From a checkpoint of a small mixture-of-experts model trained on Wikipedia: a shared expert of 192 neurons.
Below are experts of layer 6 (counted from 0) of a mixture-of-experts language model. Rows are named router (the router's row for the expert), gate (a neuron's input weights, with its number), up (a neuron's input weights, with its number), down (a neuron's output weights, with its number) and show model dimensions 0-223. Each number is 128 + 32 x the weight over its row's rms, rounded and kept within 0 to 255.
After each expert's rows: a language model's description of what the expert responds to. This comes from a sample of Wikipedia text that the model never trained on.

# expert 2
router [162  99 143 146  77  85 135 129  96 119 175  66 163  94  34  92 184  92 102 130 166  68 118 115 124 149 138 169 128 156  66 136 118 166  97 128 147 162 149 155 104 116 113 145 142 144 136  93 165 153 120 151 134 131 155 175 153 101 142 147 145 193 180 124 125  98 164 138 135  83 108 144 107  87 122  77  48 197 109  99 165  90  96 138 141 139 112  89  57  98 145 128 170 104  91 125 184 105 127 123 181 157 129 114 176 138 123 201 132  97 104 111  35 148 150 116 147 109 154 182 160 146 191 159  96 114 144 149 141 105 127 183  67 160  81 100 155  90 152 133 131  81 140 131 174  97 144 107 176  81 139 184 128 109 132 111 102 145 127 134 156 105 129  90 159 121  89 132 132 100  91  79 143 153 146 103  98 106 108 172 163 168 161 124 125 140 116 126 117 122  94 202 140 100  91 168 113 147  81  89 149 139 122  94 149 138 159  73 132 167 138  66  95 139 111 100 121 135 134  90 161 117 107  72]
gate1 [160 110 117 169 154 136 128 126 126 169 161  99 159 110 104 191  98 121 177 167 191 188 134 157 146 135  80 129 118 126 124  82 162 128 146  87 127  97 150 166  78 161 127 156 132 116  80 128  93 101 140 115 122 149 168 118 120 150 152 134 114 113 126 125 177 100 108 112 170 165 185 177  86  73  80 124  57 121  79  88 147  86 120 128  95 129 199 120 148  80 130 133 168 123 116 107 109  46 136 135 135 134 142 145 135 132 133 181 113 155 117 140  89 162 123 123  96  76 153  72 114 116 120 119 102 194  94 124 108 135 152 143  59  72 131  97 114 182  88 181 147 108 145  76 140  41 128 143 127 168  71 126 145 166 111 190 138 137 141 111 121 150 165 109 109  84 109  92 119 113  59 174 104 151 144 167 130  39 134 126 132 112 115 176 150 149 139  90 122 159 154 148 117  76 195 116  82 146  69 186 144 114  90 114 138  80 158 119 129 163  84 142  94 140  91 139 189  76 119 143 133 147 123 117]
up1 [ 88 136 156  77 224 130 142 154 155 160  95  89 162 127 169 149 125  85 139 105  63 152  91 168 124 155 108 172 139 116 102 135 105 120 123 127 116  90 109 153 129 127 126 154 157 145 132 172 128 139 106 109 115  93 115 127  83 115 127  85 178 111 166 139 101 101 117  91  93  67  66 112 171 101 153 114 123 127 173 148  95 108 142  95  69 129  86 116 145 129  74 132 116 102 127 132 154 109 162 131 171 138 119 146 113 133  74  88 177  90 150 106 126 115  88 116 101 153 126 165 121 174 168  99 143 110 145  90  71  84 123 112 134 112 116 140 201 149 181 114 139 180 123 168 110 148 108 172  25 206 127  92 100 158  73  88 114 144  87 117 147 103  75 149 137 110 134 180 139 110 104  79  80 111 118 156  83 129 127 125 146  96 154 119 117  86  52 108 117 146 137 103 100 191 123  64 119  95 166 142  75 148 165 159 113  97 111 214 136  99 138 157 122 170  74 149 118 149 112 124 169  53  97 138]
down1 [179  69 112 180  79 159  73  97 145 167  71 132 137 154 132  83 185 148  82 125 214 109 119  85 106 133 134  88 138 135  92 200 122 159  62 173  76 151 121 143 168 109 130 180 101 136  81 155 108 105  88 115 174 145 110 132 132 144  92 139  50 139 136 149 150 134 123 133 106  97 163 106 156  96 130 102 103 105 151 197 134 163 105 176 112 140  63  97 161 135 112 128 160 171 168 128 143 150 117 139 101 143 167 159 120 149 107 188  94 132 189 124 140 151 102 161 103 123 139 142 183 132 179  96 171 106 145 113 143 148 108 116 118 167 110 147 103  57 140  94 135 137  98  39  81  80 131 198  98 101 138 149 119 137 121 110 101 157 112 103 123  90 178 142 100  60 103 106  99 105 144 100 132 116 116 156 125 123 197 100 130 125  98 152  97 196 101 161 134 141 119 136 123 140  93 124  66 105 114 147 119 121  89 114 122 100 152  59  92 180 173  80 117  94 169 138 143 156 114 131 146 108  90  99]
It responds to: Early pieces of common words split into parts, often after a prefix, such as cons-equ-ences, other-w-ise, fr-ustrating, leg-end.

# expert 8
router [106 135 143 109 126 176 159 144 133 138 108 122 140 141 143 121 123  85 163 137 143 154 155 128  59 148 130 139 130  77 122 120 177 104 134 182 104 139 130 103 134 115 161 121 118 169  91 180 158 125 114 104 125 108  59  98 137 146 119 108 137 135 128 176 130 145 141 114 171 149  86 141 161  98 110 174 200  98 174 173 155 130  92 125 106  57 140 122 158 117  71 130 144 145 200 119 118 153 141  89 132 119 141 179 139 169 134 123 101  87 106 129 125 178 125  69 129 145 154 167 155 209 137 130 145 115 106 103 141 126 106 145 124 108  77  65 140 110 174 113 135 153 171 109 181 102 192 114  95  94 147 122 111 118 157 138 220  95 112 105 131  80 114 124  66 108 105  83  90 151  69 145  87 106 109 177  94 125 155 103 132 101 117 120 157 139 131  97  94 201  63 169 113 106 116  77  95 158  95  99 139 128  86   0 132  98 121 196 110 166 103 217 126 127 130 145 147 110 135  95 121 179 137 153]
gate0 [128  68 133 120 102 147  75 144 198 110 102  96  80 107 152 121 112  74 128 183 155 121 136 128 150 160 118  98 113 146 246 105 128 153 152 143  73 126 109 129 200 111  90 139 115 121  43 137 134 148 129 104 164 143  99 159 138 152 201 140  46 129 146 102 175 157 123 143 140 158 167  87 150 164  74 112 117 122 194 140 123 145 102 121 143  77 174  73 120 172 140 202 141 153 124  71 112 106 138 111 138 181 151 182 114 174 131 135 105 141 119 116 134 152 172 189  99 110 143 146 117 168 126 170 159 108  94 103 124 135 151 115 134 163 110 169 110 137 134 127 150 140 179 116 120 169 142 118 100 109  89 198 150 151 124 152  59 164 131 126 165 136 210 144 115 127 114  93  99 124  90 118  71 105 128 123 105  79 161 113 128 117  97 136  87 131 119 104  88  87  92 112 120 100 114  84 163  77 102 177 106 141 150 167 144 181 182  97 127 114 163 162 162  99 140 112 130 120 178 127  92 181 139  98]
up0 [105 195 101 146 180  96 169 161  87 109 127 170 170 112 117 155 144 148 146 104  82  79 131 103 155 155 133 132 121 109  69 107 134  95 134 117 140 144 120 142 127 146 147 122 138 139 136 126 116  67 158 143 126  85 157 110 142 116  48 100 175 161  66 102  97 124 138 173  96  88  94 159 105 115 117 139 173 143 107 134 107 139 147 136 106 169  79 223 160  73 123 103 114 115 100 138 170 174  72 125 139 106 125 119 127  65 162 127  91 113 109 127 121 104 142 125 184 195 148  92 178  84 179  51 141 129 143 130 148 148 123 143 148 145 133 137 106 114  95 102  79 170 134 181 130 157 124  88 114 163 187 134 157 129 129  97 126 127  81  95  58  68  60 142 178  88 110 197 135 164 178  84 218 153 151 160 114 128 120 154  82 144 109 129 178 122 149 149 149 121 169  86 113 160 145 139 159 172 178 124 137  87 131  72 138 130  96 148 169 125  63 144 162 127 136 151  92 125  69 106 135 111 143 138]
down0 [165 170 116  81 200 124  69  79 100  88 204 157 115 137 131 139 125 146 115 140 147 139  86  97  70 147 149  68 181  82 109  70 118 123 193 117 104 172 110 149 145 114 145  64 141 121 120 109  55  88 144 125 173 152 135 151 157 135 125  84 148 155 105 128  76 118 155 116 112 167  83  86 124 105 160 164 221  92 151 118 133 107 237 102 133 117 124 145  97  86 116  42 111 144  71 136  86 118 147 129 150 123  66 113 155 131 136 145 138 157 116  99  96 140 135 168 119 176 130 121 121 154 152 117 119 147  76 111 116 133  70 148 115  82 154 129 119 151  76 163 145 142 108 143 118 134  88 196 111 152 127 145 102 184 121 129 116 168  76 142 128 146  84  87 140 134 156 109 142 118 118 112 109 156 153 123 108 129 132 118  79 101 119 119 157  82  95 170 135 153 113 123  76 187  97 208 160 107 134 133  92  90 111 122 164 171 107 146 101 125  57 136 130 157  80 118 135  89 156 111 142 102  95 175]
It responds to: Conjunctions and relative words joining clauses or ranges in narrative prose, e.g. "between 1989 and 1995", that, which, where, when, but.

# expert 35
router [ 75 171 124 142  78 114 135 128 100 120 151 169  99 110 181 153  70 140 113 168 167 139 161 109 142 147 169 171  94 145 138  75 178 129 123 145 188 179 133 171 144 121 102 158  77  69 189 102 120 132 119  87  85 145 129  98 122 114 148 149  96 124 126  64 116 140  79 156 131 136 180 150  82 129 110 151 111  76 135 114 137 183  98 153 118  66 156 102 111 121  96 149 117 176 112 129  83  74 100  90 136 173 140 170  98 149 145 116  72  99  86 109  61 117 119 149 145 101 102 100 117 152 152 134 116 151 144 141 132 115 100 122 164 139 128  99 122 134  88 100 157 126 161 107  75 169 139 165  97 126 105  83 165  94 178  75  90  91  80 121 170 143 146 140  92 113 103  71 119 142 173 176 174 138 147 165 158 128 160 112 171 152 139 151  21 118 135 149 106  80 128 111 148 102 131 178 140 124 178 100 192 109 190 123 161 155 142 126 121  66 102 106 120  76  89 105 101 126 161 178  59 155  82 110]
gate0 [206 118 155 165 105 109 131 142 104  84 136 125  46 152  85 149 127 102  50 187 163 152 163  72 127  27 100 133  81 129 133 108 139 182  93 107 192 116 170  76 118  95 132 151 163 128 126 155 144 100 140 191 133 110  81 109 121 190 108 157 134 116 135  55 121  72  91 135 132  77 122  84 138 121 149 138 114 107 142  80 160 134 135 172 128  94  80 113 134 161 162 124 143 111 157 111 148  97 147 147 142 105 125 112  77 135 144  79 103 127  98 124  81 115  88 100 155 172  93 124 162 144 117 136 108  89 138 174 145 115 108 108 130  96 112 125 147 158  87  82 125 139 100 120 143 170 212 122 116  91 134  96 137 142  77  88 136 127 183 143 157 153 149  94 177 106 143 155  85 135 165 117 106 100 113 138 155 145  64 102 116 141 141 119 163 207 129 109 143 119 168 141  94 162 133 112 116  90 169 165 116  96 152 166 124  89 125 100 111  49  97 210 161 119 135  76 138 124 126 124 187  69 133 123]
up0 [131  70  84 160 174  63 161 191 107 147  76 116 150  96 146 105 122 139 148 151 107 180 129 121 127 165 162 124 122  79  97 186 115  85 136 136 148 125 109 194 151 117 125  64 142 121 163 147  68 103 136 154 128 102 132 124 137 116  59 113 141 112 103 119 123 114 152 123 154 116 125 124  57 107 149 131 101  76 104 150 103 115 108 107 133  85 134 110 139 128 143  57 142 166 123 108  64  73  87 192 123 119  68 147 100 127 114 103  47 150 124 164 145 145  93 123 116  93 172 201 148 127  75  88 129 192 139 134 115 159 120 116 106 122  86  77  57 125 180 113 180 137  83 117 165 104 117 146 165 150 116 144  80 137 105 149 128 101 161  56 116 158 119 130 108  84 159  78 193  99 113 101 138 123 148  86 150  98 120 108 116 132  90 187 161 130 109 145 114  89 108 114 108  88 177 165 130  97  76 161 127 121 130 186 112 149 128  92 115 135 142  75 162 135 139  92  60 143  44 132 105 149 143 156]
down0 [ 69 168 120 122 111 135 119 149 150 130 191 117 123 172 182 138 111 164 185 122 173 106 104 149  97  46 106 133 125 144 128 166  57  92 139  47 131 175 131 105 145 141 153 147 142 152 107 165 123 140 180  60 113 119  94 168 112  82 128  68 151 198 133 140 146 177 121 130 134 127 121  90 227 141 134  84 148 156 167 172  48 153  96  95 160 140  76 117 159 110 149 185 120 175 128 131 136 170 127 114 149 109  89 109 137 142 139 178  95 129 125 114 187  98 145 124 160 126 120 106 165 165 172 104 149  88 133 112 104 155 103 133  78 167 120 126 154 146  82 125 170 178 123 156 162 152  89 176 193 139 143 171 137  62 107 106 117 167 141  84  99 103  79 146 143 124 103 142 131  97 100 136 136 115 126 196 108 137 164 116  72 133 114 119 106 140 109 152 115 123 128  87 135 110 123 139 159  95 147 129  97 167  97  95 112 120 166  66 172 125 203 101 120 149 154  94  92 134 135 151 132 213 149 114]
It responds to: Final pieces of words, often Latin or scientific endings, such as us in callus and bonus, ium, idae, ide, ical.

# expert 12
router [133 157 160 145 194 120 171  87 165 171 132 149 157 111 167 152 112 106 148  55  75 174 171 132  97 170 146 172 158 118 145 128 171 132 153 158 118  80  90 135 141 124  61 109 146 100  68 153 139 126 165 129 149  89 108  87 185  85 163 141  84 107  97 132 104 171 160 156 178 185  77 121 186 124 112 136  95 101 166 167  88 164 141 120 105  65 178  96 163 138 164 197 112  86 107  97  70 142 166 114 138 123 104 148 111 139 116 144 143 158 111 124 102 135 140 108 127 113 181 122 127 142  90 135 157 116  81  88 109 121 158 137  93 177 101 107 124 139 129 125 145 106 166 125 191 169 104 110 142 109 150 170 115  94 183 159 146 187  98 147 149  78 129 137 104  97 119 109 118  60 136 126 126 149  93 164  95 139 182 175  83 127 107 108 116 159 123 147  88 128 127 131 115 122 135 106 101 154 190 111 117 140  91  45 108  91 160 194  86  88 113 216 119 128  99 123 154  99 201 167 157 152 117 125]
gate0 [169 157  62  68  51 162 160 123  68 134 132 126 118  84 113 134 109 117 119 156 144 164 159 143  99  95 160 160 138 116 146 146 134 125  58 129 125 158 203 134 110 159 158  99 126  46 108 182 189 109 100 120 123  88 179 117  98  88 100 130 173 132  98 125  90 130 116 119 118 116 161 159 119 163  50 110 157 118 188 146 160 143 114  84  99 101 168 119 119 134 149 161 133 125 181 139 165 116 162 112  84 111  86 106 157  89 206 110  78 178  82 103 110 119 114 156 205 109  90 137  46 171 157 137 120 134 160 155 149 104  69 144 121 119 184 167 127  97 134 123 135 127 111 107 143  98  79 151 121 179  90 139 133 132 106 139 120 132 140  93 138 183 110  38 169 155 124 103 154  86 107 144 144 115 144 117 133 125 134 139 109 190  71 103 104  59 181 122 145 119 118 141 139  88 117 136  83 164 108 157 137  94 175  95 108  87 123  95  85 120 105 121 145 125  94 111 151 140 102 125 118 139 127  50]
up0 [159 161 141  79  44 130 160 165 124 161 162 136 114 102 152 152  66 153 111 118 172 123 134  86 186 107 169 103 173 106 117 153  66  95 134 168 114 138 147 100 134 133 137 108 130  83 154 157 153  94 112 145  98  81 164 119 126  81 136 169 134 131 138  60 101 163  91  97 120 119 207 135 159 100 103 125 130 130 153  95  90 164 135 124 114 101 115  98 135 164 143 140 136  82 158 174 130 154 175  66 118 193  74 104 125   4 135 119 135 201 129 117 175 128 110 179 169 148  65 136 103 180 156  88 146 150 194 126 110 109 135 156 139 147 163 142 132 112 147  69  94  91 123 145 138 136  76 116 157 171 108  78 154 152 101 130 167 125 147 136  95 145 196  81  83  84 126  97 143  92 150 159 169 118 120 101 122 118  93 130 143 176 124 139 116  87 177 126 182 188 130  63  94 106 119 144 113 161 168 135 150 160 129 100  68 152 101 104 120 107 144 106 121 140 111 162 144 152 104 142 144 144 132  75]
down0 [ 89 139 190 142  98 157 190  79 139 164  92 163 138  88 134  68 129 188 104  82  70 124 126 127 135  99 133 134 100  81 132 104 126 116  80 177  96 143 119 153 116 194 162 129 112  86 101 137  74 186 185 137 170 128 171 118 113 152 104 124 175 162  84 162 141  51 136 147 108  88 163 135 108 104  72 127 144 186 129 126 147  79 156 135 134 103 180  92 132 142 165 115  98 168 183 109 141  99 163 153 101 111 148  72 175 133  96 116 123 166 117 129 113 140 209 113 128 143 113 113 216 111 137  88 153 128 139  95 127  87 178 186  93  56 131 137 107 117 117  79  87 158 181 198 133 113 155 132 120 167 114 130 122 148 114 146 156 131 169  63 109  96  93  84 143 150 131 193 163 144 136 140  44 134 126 160 119 151 154 149 171 166 109 164 123 128 116 103 153 120  45 146  84 112 168 139 111 133 169 142 117 141 111  77 119 130 117 128 139 152 165  96 123 105  98 175  90 121 126 117 150 134 143 131]
It responds to: Mostly "of", plus from, after, before, until, between and that, following a noun or time phrase: surface of, years of, died from.

# expert 21
router [ 96 171 114 149 151 142 155  79 116 162 148 131 156 142 120 110 102 125 155  72  65 143 185 140 108 104 192 115 194 142 151 109 151 164  97 148 116 157  91 103 173 126  34 138 143 129  84 166 122 121 187 104 146 106  83 105 115  98 127 149 117 147 114  70 102 156 150 152 105 109  93 128 185 117 165 118  97  62 158 147  71 116 141 111  80  84 149  84 115 139 125 151  70 101 171  82 131 154 145 148 186 111 135 104 141 156 151 157 132 124 135 122 141 103 162 152  79 127 175 125 154 168  94 106 127 132  88  80 135 129  90 166  82 112 135 129 114 102 124 136  90 184 196 119 155 148 120 167 129 121 155 164 122  93 165 169 101 179  85 111 103  98 107 172  60 145 150 162 173 144 136 159 142 101 143 170  53 195 210 108 115 122 105  70 151 209 112 163 100 108  90 101  90 166 140  90 144 135 122 132 126 120  76  82 141  99 134 149  78  84 142 163 133 142  82 124 132 165 101 116 148 146 160 124]
gate0 [ 82 165  81 122 175 145 178 144  62 136 154 157 131  81  99 142 102 122 163 163 108  82 119 124 133 153  84 223 151 118 119 108 117 135 151 120 145 119  97 125 131 122 106 117  89 117 163 158 143 158 190  87 117 137 145 122 107 187 124 105 130 185  94 118 125 148 115 126 144  53 106 155 111  99  61 144  79 105 177 140 148 101  96  73  80 162 138  89 125 125 108 156 118 131 124 126 177 169 143 102 155  65 152 115  58 139 131 170 148 154 156 103 167  90 146 196 119 143 129 129 123 109 121  62 138 156 108 127 115 103 151 116 110 164  83 142 166 159 243  90 135 125 176 168 107 105 140 170 123 126 132 112 217  99  98  52 139 145 150 147 113 166 130 119 143 131 135 181 136 158 122 180  85 135  92  93 116 120 149 106 133 161 157 140 155 112 143 134 111 137  89 142  94 207 187  93 130 173 157 119 109  92 157 128  53 147 172 117 145 139 135 198 144 130 118 132 108 157 118 132  84 134 182 145]
up0 [153 148 121  75 149 131  51 156 108 150  97  90  93 156  42 130 157 181  65 138 130 107 154 128 105 151 161  80  83  95 127 158 123 124  93 157  89 157 141 132 150 175  94 115 171 131 109 166 162 107  84 115 123 117 124 128 146 118 181 149 164 123 122 161 121 144 154 146 100 150 145 122 146 155 140  96 177 111 164 186 167  76 146 189 166 140  74 185 133 147 116 151 163  93 132 147 160  91 170 131  86 223 101 163 102  94  85 116 141 125 113 196 126 142  67  86 118 182  86 119 130 123 147 154 172  61 163 133 141 113  56  56 134 135 151 118  94  95  68 139 142 111 115 105 150 208 167 156 135 123 100 196 119 141 131 123 109 123 120 203 157  90 107  97 134  96 156 171 177 158 115 170 158 124 142 116 123  89 106 102 107 135 137 174 110  97 169 115 133 162 147 119 119 131 112 179 155 170 147 111 146 112 121  56 162 104 101 140 108 117 142 142 114 135  97 130 131  76 176 113 106 120  80 124]
down0 [125 101 115 143 138  98  80 165 128 172 144 115 110 108 101 120 165 133 178 185 141 163  70 162 151 160 125 109  89 111 136 155 125 170 101 159 107  75 175 119 105 139 164 119 138 141 142 120 174 139 137 135 198 121 168 167 126 116  81 192 164 177 147 130 121 136 168 120 143 130  79 146 106 120  96 131  99 170 186 118 172 175 129 106 151 166  88 165 122 104 148 108 193 139 166 107 139 132 130 118 109  64 165  58 160 141 145 136 132 138 109 105 129 161 124 124 165 124 159  95  90 110 120  57  96  81  51 132 109 108 189 177 150 187 155 147 123 110 127 193 124 121  73 156  58 155 121 143  65 189 101  93 113  88 112 132 112 174 170 115  92 170 113 106 119 164  94  36 144 134  61  90 119 208 145  91 114  77  78 159 152 126 111 169 114  88 140 148 147  84 142 146 157 122 142 123 109  81 111 164 112 126 139 107  93 140 171 100 119 185 110 175 129 134 149 151 147 133 123 144 155 142 122  88]
It responds to: Mostly of, for, the inside organization or title names and noun phrases, e.g. Society for, Organisation for, Head of, passage of.

# expert 32
router [161 129 157 130  89 116 131 127 146 143 127  78 113 146 143 124 148 137  68 166 204 134 130 100 161  88 117 139 122 133 192  74 104 128 109 130 109 135 165 116 148 111 153 123 137  72 122 107  79 128 121 162 125 162 112 149 156 104 131 125 177  81  74 178 204  99 168 137 187 161 136 115 157 138 100 137  80  77  87  36  76 153  99 146 134  73  86 147 129 119 156 173 108 149 146 143 158 102 121 117 119 117  67 122  43 133  95 122  79 210 120 148 146 186 133 125  77 106 116  97 122 115  94 200 104 138 147 161 105 115 138 148 178 132 174 107 116 152  85 114 193 113 168  69 120 142 161 155 124 126 109 116 177 156 171  98  81 137 122 127 139 146  70 146  98 148  91 105 149 180 148  97 155 191 120 134 155 101 135  69 119 156 138 136 152 156 116 134 122 155 152 132  74 109 102 168 140  86 102 121 165  99  96 180 187 146 141  97  99 149  94 122  75 153 150 117 131 122 116 179 171 130  57 121]
gate0 [145 115 147 148 108 142 188 136  92 145  97 104 104 155 194  91 179 125 179 137 136 139 132  89 120 127 132  87 111 116 134 130 182 151 138  85  59 174 147 104 136  90 103 137 139 136  73 129 115 149 155 106 124 112 138 105 129 140 144 153 138 139  94  91 148 144 182 100 152 145 152 169 102  72 151 127 153 172 158 148  94 127 139 119 153  80 149 165 184 187 107 137 184 145 232 156 120 122 155 152 152 117 120 140 117 116 166 210 168 202  76 148  94 167  91 108 105 135  81  93 148 143 106 133 142  88  93 185  89 117 110 157  72 128 159 107 101 115 129  79 192 134  91 138  77 150 137 141 129 169 141 108 121 224 109 101 152 107 159 182 145 101  93  92  67  83 116  79 103 109 137  98  88 103 195  99 123 110 142  80 132 129 170 139 100 181  99 168 134 159 163  93 133 142 128 132  87  53  96 136 105 156  95 115  77 132 141 139 167 158 150 114 164 125 153 104 155 126 162 157 150 170  95 110]
up0 [142  97 140 143 130 152 104 141 120 133 103  95 173 146  72 153 148 126 154 200 139 104 127 120 119 127 136 151 135 174 193 118 181 216 139  84  82 127 150 133 147 189 126 161 157 109  42 157 170 135 123 104 103 109 155 155 119 168 125 178 119 143 107 146 139 118 124 148 133 161 105 126 155  96 146  70 156 164 102 149 155 139 118 136 102 115  91 173 138 135 181 168 131 151 165 129 154  94  89 215 160 184 133  94 158 140 133 173 101 143 116 119 105 123 128 152 155 137 128 112 117 114 107 135  84  55 134 113  94 192  85 180 115  89 178  69 110  95 103 124 138 134 131 141 166 125 123 116 164 128  86  81 128 199 117  79 111 102 135 128 128  63 111 114 132 126  88 148 132 120 127 111 151 174 163 110 133 137 126  80 125 152  97 152 149 170 104 126 118 147 160 129  92 158 127 112 141  82 136 100  29 143 126 132  40  77 199  86 116 165 184 106 173 122 169 210 143 103 175 117 118  98 184 113]
down0 [129  63  97 114  81 125 115 148 160 105 100 149 155 154  50 150 165 143  71 116 141 162  93  95 115 137 131 150 162 149 100 149 111  99 124 198 102  63 130 139 122 109 189 120 121 153 151 140  53 129 135 117 128 101 146 117 150 109 130 144  99 147 170 150 113 109  81 135 156  92 161 108 144  81 107 170  84 132 125 135 136 187 118 199 102  98  75 173  91 161  83 128 129 110  94 161 120 115 132 154 110  84  84 137 120 128 117 168  70 118 216  80  74 168 139 107 180 131 174 177 142 108 120  91 135 153 106 109 136 176 160 168  94  63 142 137 163 104 141 127 118  94 162 166 125 158 198  60 132  81 147 203  52  99 144 121 144 109 170 121 113 138 125 131  81 148  75 137 110 120 155 137 133 157 108  97  73 116  93  93 175 124  98 146 145 130 163 195 132 114 112  84 197 153 157 144 163 155 162  84 133 130 158  98  97 148 105 140 109 111 139 116 116 157  95 139 112 148 141 133 204 105 146  86]
It responds to: Short final or inner letter pieces completing a word, most often "e", e.g. sover-e-ignty, lim-e, Rh-e-in, Waynesbor-o.

# expert 11
router [204 168 156 125 152 199  98 131 167  89  95 128 125 182 142 118 139 152 124  87  45 120 129  91 131 113 168 124 107  82 123 141  91 159 194 154 139 112  70 138 130 146 119 163 133 101 170 168 148 103  90 136 184 115 143 139 150 146 138 151  97 150  93  96 111  98 101 151  61  84 164 183  90 102 174 131 131 101 146  47 140 155 159 135 143 105  60 136 130 117  75  69 166  78 158 121 127  96 184 172 129 164 134  96 129 114 140 128 150 148 124 157 175 149 164  88  87 164 118 168 189 130 201  62 123 120 176 136 152 163 150 139 133 146 147 145 183 138 151 126 103 132  82 143 130 120 122 112 125 101 122 106 111 150 158 119  84 127 109  90  96 175 203 173 151  90  82 147 108 115 131  96 124 160  87 105 122 119 135 122  90 169 156 178 133 106 126 169 128 136 139 175 111 158 151 138 122 173 156 108 199 142 105 133 119 140  78  64 165 109 163 118 151 133 103 122  88 127  81 147 209 114  94 158]
gate0 [177 123  82 116 136 155 151  53  88 131 110 145 138 109 117 130 104 151 153 144 115 100 100 158 117 133 110 160 171 110 127 160 175  89 122 194 186 110 136  93  90 104 179 143 142  91 101 110 113 127 140 158 143  86 193  71 106  78  74 121 130 138  75 145 148 134  96  92 179 172 113 150 187 113 139  88 119 112  91 163  87  95  84 113 130 159 144  39 117 113 162 146 130 149 129 127 112  81  97 142 127 114 124 143  60 186 124 120 111 162 149  59 158 103 111 118 143 131 125 162 134 180 126 112 149 109 127 103  72  94  64 124 160  84 144 148 126 143 214 141 121 126 121 153 191 110 100 156  77 155 133  95  90 110 175 112 143 156 127  98  99 131 113 148 134 104 104 133 130 171 104 171 113 150 107 160  96 187 139 105 100  84 167  85 127  76  39  95 123 105 116 146  94 126  70  90 143 160 107 140  74  96  91 176  91  68 128 167 166  86 150  70 107 116 145 151 102 126 130  76 120 160 101 113]
up0 [109 109 130 139  67 110 127  96 130 128 138 129  78 139 151 170 124  93 145 147 125 166 120 158 183 227 117  36 153  89 106 127 168 106 100  80 115  74 103 122 120 130 183  85 144  83 107 215 145 141  91 146  96 122 148  99  96 102 131 139  45 138 156 125 155 128 103 104 195 146 140 112 156 157 129 155 153 122 148 141 142 178 175 117 110 133 141  90  31 146 125 168 101  81 113  92  95 144 134 139 173 146  89 134 128 181 147  79 160 174 211 111  80 158 120  93 107  95 108 196  84  83 132 144 125 163  80 135 108  98 117 133 131 113 160 136 145 133  86  86 101 180 100 102  88 175 149 147 160 156  79 151 111 170 103 116 138 148 119 129 176 104 158 136 114 119 161 162 113 153 158 135 154 104  74 129 148 125 109 111 153 132 109 138 109 183 139  71 107 164 133 100  72 133  80 128 119 150 111 124  99 127 169 117  70 134 127  59 122 119  98 164 136  96 119  89 173 187 125 109 116 163 131 153]
down0 [ 94 137  90 124 161 163 127 154 117 169 143 111 136 184 127 130 117 151 108  53 122  60  62 212 141 182 170 108 157 111 109 145 131  90  94 120 158 109 184 192 157 141  90 148 110 152 123 140 144 146 109 123 120 157  79 100 111 103 146 157 103 124 132 124 159 149 107  95 157  61 167 113 124  76  56 134 105 139 127 110 114 108 169 169  94 145  91 167 172 156 146  66 100 174 141 117 154 121  43 125 131 131 109 122 174  73  54 110 101 155 171 158 101 105 176 107 155 128  98 113 159 146 126 153 111 133  98 103  90 109 163 102 150 118 172 172 184 137 122  75 146  57  68 155 103 155 146 146 152  84 115 164 119 154 137 142 113 129 160 150 172  58 134 128 157 111 182 144 117 143 120 123 167  78 109 163 112 190 103 113 137 113 172  93 160 100 131 153 153 194  63 149 112 118 147 156 152 186 112 153 102 176 135  81 153  90 165  68 163  96 158 122 123 122 140 157 129 112 154 116 139 109 140 150]
It responds to: Common nouns heading named things, especially railway, river, road, bank, station, Song (Eurovision Song Contest), organ, series.